config = dict(
    n_head=3,
    schedule='wsd',
    final_lr_fraction=0.05,
)
Below are experts of layer 2 (counted from 0) of a mixture-of-experts language model. Rows are named router (the router's row for the expert) and show model dimensions 192-383. Each number is 128 + 24 x the weight over its row's rms, rounded and kept within 0 to 255.
After each expert's rows: a language model's description of what the expert responds to. This comes from a sample of Wikipedia text that the model never trained on.

# expert 14
router [ 65 108 121 128 142 104 146 140 115 146  85 123 134 146 135  97 110 114 206 121 172 153 104 113 154 137 122 106  84 156 149  99 183 117 119 154 118 134 136 125  94  73 125 106  99 114  86 128 130 105 150 133 141 156 156 111  88 121 122 136 156 176 137 136 165  92 144 108  92 122  72 123 121 120 169 118 152 150 108  91 140 131 119 106 109 159 113  82  88 123 132 175 115 142 153 148 126 190  96 134 137 118 126 121  87 177 120 116 147 117 124 152 130 117 157 132 139 181 143 101 112 145 120 150 113 143 132 150 173  95 136 108 128 133 117 144  73 114 131 137  81 163 153 107 143 146 110 148 134 117 154 149 113 131  94 160 126 147 133 120 139 144 146 124 149 126 140 125 157 140 170  97 106 111 140 110 142 125  88 143 131 144  92 154 117 110 110 129 115  88 151 148]
Description: Spaced pipe separators between cells in data tables of results, votes and stats, plus semicolons and non-Latin byte fragments.

# expert 8
router [128 133 123 167 117 104 128 126 112 138 121 121 154 118 107 105 115  98 128 100 138 166 152 130 186 156 114 105 152 145 131 102 138 138 116  88 114  98 114 133 151 131 154 140 117 131  67 135 113 130 100 112 137 138 148  73 148  87 155 150 161 166 134 109  98 105 144 160  86 144 120 118 139 166 118 140 133 158 159 134 157 148 116 115 121 111 119  86 152 119 124 160 149 112 147  90 136 115 131 122 152 127 135  99 157 160 125  98 100 115 134 150 135 124 140 139 129 104 131 105 127 156 108  85 138 126 132 155 136  84  79 139 163 154  98 161  57  89 159 118 102 125 140  95 137 148 150  74 107 110 144 126 116 171 139 148 170 137 189 116 133 115 109 153 120 113 132 157 127  86 138 124 124 114 170 120 157 130 122 131 148 147 126 119  90  81  89 119 147 121 137 100]
Description: Articles, possessives and relative pronouns starting a noun phrase or clause, usually after a preposition, such as the, a, his, which, who.

# expert 0
router [126  67 120 152 111 119 136  92 134 144 106 139 140 148 132 135  77 128 136  79 105 156 116 158  97 137 106 145  93 150 159 103 135 114  87 111 153 109 192 139 135 105 154 134 128 128 123 123 109  60 130 142  90 113 140 143 143 118 110 161 124 109 125  86 150 130 112 133 122 151 134  71 129 130 127 123  99 135 121 109 144 167 134 149 130 204 140  87 160 141 120 131 103 132 127 177 130 125 152 120 120 138  89 182 160 139 172 165 113  97 105 130 161 135 111 159 122 150 151 154 135 163 117 153 137 115 139 142 135 151 136 138 119 156 159 137 137 129  91 145 104 142 130 105 139 128  96 121 162 131 133  87 108 131 142 129 104 119 156 119 147  92 149 159 147 117 160 128 151 164  90 154 102 124 142  91 126  75  94 115 172 156 111 113 152 134 101 123 115 137 114 120]
Description: Middle or ending pieces of names and rare words after a capital-letter start, such as E-ric, I-ber-ian, Tele-mund-o.

# expert 11
router [168 140 117 163 146 138 127 162 132 180 137 118 117 115 110 107  75 122  91 117 122 155 149 121 181 128 137  68 120 140 143 135 170  89 143 146 124 147 136  97  97 118 108 140  90 148 125 141 104 120  77 120 156 162 199  82 133  89 107 140  68 146 139 119 123 104 122 124 151 127  93 113 118 118 137 150  65 135 141 102 133 121 138 105  94 170 151 141 131  99 108 127 140 142 126  87 118 125 133 136 138 103 115 107 129 113 170 114 163 130 126 119 113 137 125 157  86 129 147 116 110 177 147 100 130 174 148 133 114 124 117 129 106 165 125 146  72 116  94 119 153 172 105 118 174 159 125  99 178 106 102 166 106 151 132 128 102 139 125 147 129 128 133  69 148  82 120 102  93 148 161 150 142 123 140 128 121 100 119 130 153 148 121 123 124 121 114 143 149 128 140  79]
Description: Month names in dates, plus time words and year numbers after dates or ordinals, like second year, first night, 1965.

# expert 15
router [ 78 132 117 129 108 133 106 135 146 170  96 159 127  93 122 110  98 115 171 117 120 144  98 117 153 127 125 142  95 142 139 130 163  93 121 108 172  91 136 115 138 115 119  81  93 140 109 141 130 146 100 142 121 146 104 132 110 127 101 184 110 118 149 122 156 154 129 117 114 103 137  81 132 131 116 110 124 116 126 110 150 149 165 118 141 145 134 133 141  94 117 141 135 159 110  74  92 103 118 134 133 165  99 112  95 153 100 140 178  95 128 164 108 117 123 164 139 151 153 126 142 126 158 156 146 109 142 126 145 115 111 130  74 106 131 148 152 142 139 138 119 115 130 106 138 121 108 111 130 103 125 107  87 106  95 143 136 138 128 153 139 149 156  96 137 105 119 132  53 136 103 114 125 117 174 160 107 160 114 146 132 137 151 163  83 109 141 140 123  67 112 129]
Description: Entries in sports and election tables: column headers (Result, Location, Votes), country codes (USA, GBR), places and positions.

# expert 1
router [148 123 152 157 146 118 148  98 170 120 162 123 135 140  99 112 106 137 121 119 180 143 121 144 108 142 129 143  96 166 154 114 158 141  92 110 139  85 102 159 148 107 163 108 113 148  99 122 170 120 158 117  94 166 134  97 148 115 133 154 134 170  93 117 100 132 119 175 120 120  91 144 126 168 134  89  88 112 156  84 171 147 109 126 122 144 167 144 122 141 135 134  57 120 132 129 130 132 162 155 164 117  98  53 144 171 147  97 161 106 120 173 147  93 135 156 118 127 116 149 120  98 108 131  89 111 149 138 122 105 151 121 147 136 153 113  78 134 103 150 104 137 109  88 157 111 100 102 152 151 154 152 139 127  87 127 111 149 124 109 114  98 122 145 117 161  96 103 149 156 146 101 128 165 128  89  93 143 132 115 117 115 118 164  92 152 147 107 159 136 118 121]
Description: Coordinating words joining items in lists (and, or, &, but), plus plural/possessive endings like -s, 's and hyphens.

# expert 3
router [144 113 112 123 129 110 138 138 146 138 118 140 123 101 137  94 105 148 101 149  98 127  98 107 139 161 116  92 127 167 118 133 148  94 101 103 154 103 141 109 144 116 123 166 109 180 104 132 135 103 163 188 140  73 168 138 166 146 122 162 116 102 121  82 177 152 116 146 116 128 102 139 138 154 158 111 129 101 172 108 161 139 115  85 107 152 125 111 140  73 152 118 119 124 139 142 116 172 117 138 174 114  81 119 154 137 148 111 143 162 128 132 113  83 117 136 115 140 140 135 137 146 124 109 137 125 154 128 158 121 125 130 113 117 173 129 122 144 145 113 148  87 107 119 120 138 114 109 133 111 134 146 133 149 145 131 117 136 116 171 124 141 137 128 125 134  63 141 192 118 165 123 149 183 151 121 127  87  89 156 132 125 113 153 144 120 150 120 112 127 107 120]
Description: Digits and number pieces in statistics, tables, dates and measurements, especially after decimal points or commas, with %, ° symbols.

# expert 6
router [103 119 106 146 132 127 120 107 138 158  81 181 145 147 112 122 102 137 138  94 177 128 155 162 206 122 115 145 116 133 126 118 123 116 125 130 118  94 176 127 157 118 149 101 117 178  91 115 116 129 149 187 135 111 165 104 123 163 169 151 120 113 115  92 163  96 144 130 124 123 108 125 111 119 141 118 132 135 111 160 100 126  94 128 125 132 130  86 121 115 139 158  95 120 171 105 111 152 111 140 176 108 129 140 140 145 132 168 140 118 115 133 154  92  85 171 130 133 128 101 129 127 134 117  86 153 111 138 166 128  81 143 121 140 126 134  93 133 100 143 162 109 136 124 141  87 138 155 139 106 106 109 131 161 116 105  98 138 166 113 113 103 141 151 163 121 125 142 157 114 158 157 122 147 116 138 158 123 103 138 153 111 123 129 103 117 155 133 148 118 125  96]
Description: Commas and full stops ending clauses or sentences, including combinations with quotes or brackets, such as carried out, / Phoenix, / songs."

# expert 5
router [107 124  92 162 160  97 171  88 132 132 114 160 166 136 111 106 104 119 145 101 167 160 136 146 158 164 158 146 124 153 123  89 163 114 109 136 152 144 150 117 129  67 139 124 117 166 110 113 118 102 182 109 173 137 136 127 151 140 149 153 107 109 102 149 143 102 152 132 124  95 130 136 129 107 146 132 123 167  80 145 113 164 129 135  90 130 118 108 128  82 128 150 126 109 160 114  98 155 150 155 140 122 152 142  75 130 147 170 117 143 100 136 130 125 143 133 126 136 152 156 108 137 107  88 126 149 142 125 120 114  96 114  97  93 135 120  78 158 129 114 100 122 153  96 119 117 149 135  65 144 128  83 131  85 120 162 142 130 111 139 138 117 124 128 111 130 113 143 136 147 108 143 117 176 144 109 137 103 119 147 133 132 139 166 140 115 118 120 133 105 162 106]
Description: Prepositions and linking verbs after a noun or verb, before an article, like part of, known as, Director of, was.

# expert 9
router [111 112 125 123 112 145 146 115  96 120 166 129 130 112 149 149 126 129 112 136 118 130 124 106 126 129  95  88 113 139 137 133 140 107 138 141 140 140 132 108 159 138 140 160 148 103 100 141 158 126 116 155 157 102  99 143  75 107  98 177 158 179 144 109 128 137 105 118  94 141 138  92  87 127  93 185 103 121 154 143 150 120 161 118 119 134 171  98  85 103 157 150 130 140 127 116 144 122 125 117 156 112 123  91  97  99 125 156 135 159  88  91 117 108 122 105  75 120 104 132 124 136 165 123 139 156 151 112 162 124 149 138 110 104 142 165  69 157 163 117 126 176 133 137 135 150 114  90 141 118  89  94 120 112 110 113 136 164 127 128 119 143 147 108 126 109 114 110 108 144 165 139 115 113 149 155  97  91 118  98 128 137 130 121  65 120 161 166 145 184 130 130]
Description: Colons after infobox field labels (Species:, Number:, Architect:), plus capitalized first pieces of names and taxonomic labels.

# expert 2
router [136 128 160 124 133 113 117 144 132 133 115 130 127  80 117 103 121 150 132 172 142 155 134 117 107 101 112 119 159 127 138 105 127 126 113 134 122 130 158 122 114 113  96 183 116 128 129 138 184 132 134 133 118  88 165 105 129 107 133 140 162 128 133  94 121 111 130 136 153 121 140 119 116 132 120 136 124 135 135  73 140 133 112 129 110  98 101 131 117 149 164 124  75 125 194 147  75 131 197 134 107 110 136 145 123 173  93 120 157 123  87 157 136 107 107 149 107 102 135 115 138 135 165 152 140 106 118 134 108 146 160 106 112 132 110  92 155 119 113 109  76 138  94 103 140 146 106 115 133 114 170 124 125 148 142 105 118 138 154 172  92  93 172 115 114 131  99 113 197 107 132 116 134 137 106 116 151  99 125 104 131 157 123 139 133 111 148 148 161 164 108 160]
Description: Common verbs, adverbs and particles inside a running clause, especially after to, was, he, such as been, not, to, soon.

# expert 7
router [125 102 145 134 108 112 104 109 100 127 102 157 154  85 113 119  98 114 110 121 117 161 161 144 141 144 128 111 118 144 145  98 132  57  87 135 182  91 133 144 135 116  96 151  80 118 133 121 144 133 105 138 170 172 140 109 107 120 125 134 112 141 128 123 176  88 158 165 113 156 145 135 143 134 133  93 126 143  73  78 146 124 131 110 149 108 123 150 137 156 109 147  84 140 104 152  95 145 136 131 146 139  94 107 124 117 128 120  64 132 132 101 129  75 117 160 154  87 149  98 133 143 159 106 100 144 113 142 148 104  80 112 108  93 177 129  56 112 123 112 173 143 111 114 153 100 131 103 117 153 156  93 114 102 168 143 117 129 112 174 148 129 146 129 124 121 127 164 114 150  92 138 143 167 126 140 134  82 110 180 143 156 121 110 130 119 140 153  75 121 109 139]
Description: Common nouns and nationality adjectives after determiners in biographies, like football player, family, film, team, Americans.

# expert 10
router [ 98  99  84 147 127 133 132 149 138 114 143 163 136 135  97 130 112 170 140 169 101  81 117 148 153 110 183 156 169 100 118 106 152  74 107 125 153 128 113 130 142 148 113  99  92 131 154 132 138  99 144 126 141  88 151 138 119 119 168 121 123 134 121 136 114 113 137 130 131 141 114 100 105 112 102 122 151 141 103 132 140 141 148 119 115 118 138 143 123 138 119 128 111 108 139 161 130 141 131 153 126 148  80 123 126 150 146 112 135 110  99 112 115 156 134 114 109 144 139 137 108 134 126 148 132 149 107 135 117 133 138 150 120 168 181 105 137 128 108 114 134 192 154 157 148 108 130  73 109 126 127 116 146 112 141 150 142 169 138 171 136 125 140 100 132 144  93 161 131 110 175  82 139 122  93 117 111 115 137 140 109 136 133 148 112 107 104  83 149  92 153  99]
Description: First token of a new line, heading, list item or table row, such as |, -, ===, In, He, See, Technical.

# expert 12
router [125 134 108 191 166 162 153 122 121 117 133 188 144 109 115 150 133 135 141 137 159 134 121 112 133 115 115  93 127 153 129 100 115 149  79  91 111 106 108 139 123 110 130  90 101 103 108 100 157 148 169 146 173 109 123  99  99 140 127 173 139 123 156  98 147  93 118 139 119 119  98 133 128 125 103 111 148 175  79 113 137 158  97 117 120 111 131  95 155 142 140 138 107  96 147  75  81 160 136 120 159 143 117 121 106 144 123  98 104 142 106 115 158  78 124 134 154 149 116 109  97 146 150 123 114 147 125 179 117 140 124 140 162 119 121 124 113 144 122 119 148 120 138  86 133 123 141 126 144  79 156 124  87 151  87 135 143 115 133 124 124 172 132 150 133 101 162 123 121 100 176 146  98 123 160 113 105  94  91 136 157 166 109 161 124 152 137 129 134 116  97 108]
Description: Line breaks, parentheses and quote marks around biographical dates and headings, such as ( before c. 1687, ) after a name, == ending a heading.

# expert 13
router [135 136  91 141 129 117  79 130 135 125 108 157 129  92 142  89 176 158 134 125 140 100 160 132 128 140 116 167 150 159 146 114 151 103 122 131 126 140 153  77 102 125 125 121  84 130  79 157 117  93  93 112  84 142 190 106 143  97 148 185 119 145  93 110 106 143 135 148 144 107 139 137 105 144 118 116 140 152 137 122 177 131  98 162 122 134 118 130 139 124  84 154 131 122 143 127 154 164 140 188 113 121 134 163 153 127 136 142 132 152 101  82 166  88 135 114 126 123 135 142 120  74 122 107 101 127  94 195 136 138 118 125 138 170 151 194 118 125 121 155 133 114  98 127 126 163 111 171 107 111 142 104 117 131 114 149 152  97 120 137 137 112 157 128 150 116 124 176 137 146 113 114 155 161 162 133  98 141 134 136 166 129 125 145 123 167 149 101  87 119 111 123]
Description: Word endings forming abstract nouns or adjectives (-ation, -ated, -ment, -ical) and general nouns like time, reasons, place, generation.

# expert 4
router [156 144 124 141 155 133 114 137 106 132  78 130 163 136 111 143 133 117 117 114  97 135 165 167 115 143 177 121  87 145 141 106 178 135 110 101 112 109  89 144  67 144 146 130 148 127  90 141 123 117 144 172  78 103 152  99 126 165 141 160 161 141 110 149 140  88 137 180  92 141 151 138 125 151 108 105 118 140 149 117 156 152 115 103 116  94 136 108 154 128 117 134 158  99 139 107 112 164 133 158 129 121 110 117 136 137 156 112 115 102  81  87 114 107 160 123 129 128 115 109  91 140 127 129 112 170  96 146 156  68 121 121  99 109 111 138  72 107 104 156 147 156  93  93 145 124 149 126 160  53 132 111 115  97 146 170 112 145 166 156 121 170 146 149 149 144 103 164 156 110 159 133 128 123 140 152 131 140  88 118  78  93 144 149 128 115 114 127 148 143 102 128]
Description: One- or two-letter pieces inside foreign or unusual names and words, often after a consonant, such as Sp-y, T-ash-kent, Bra-k-emeier.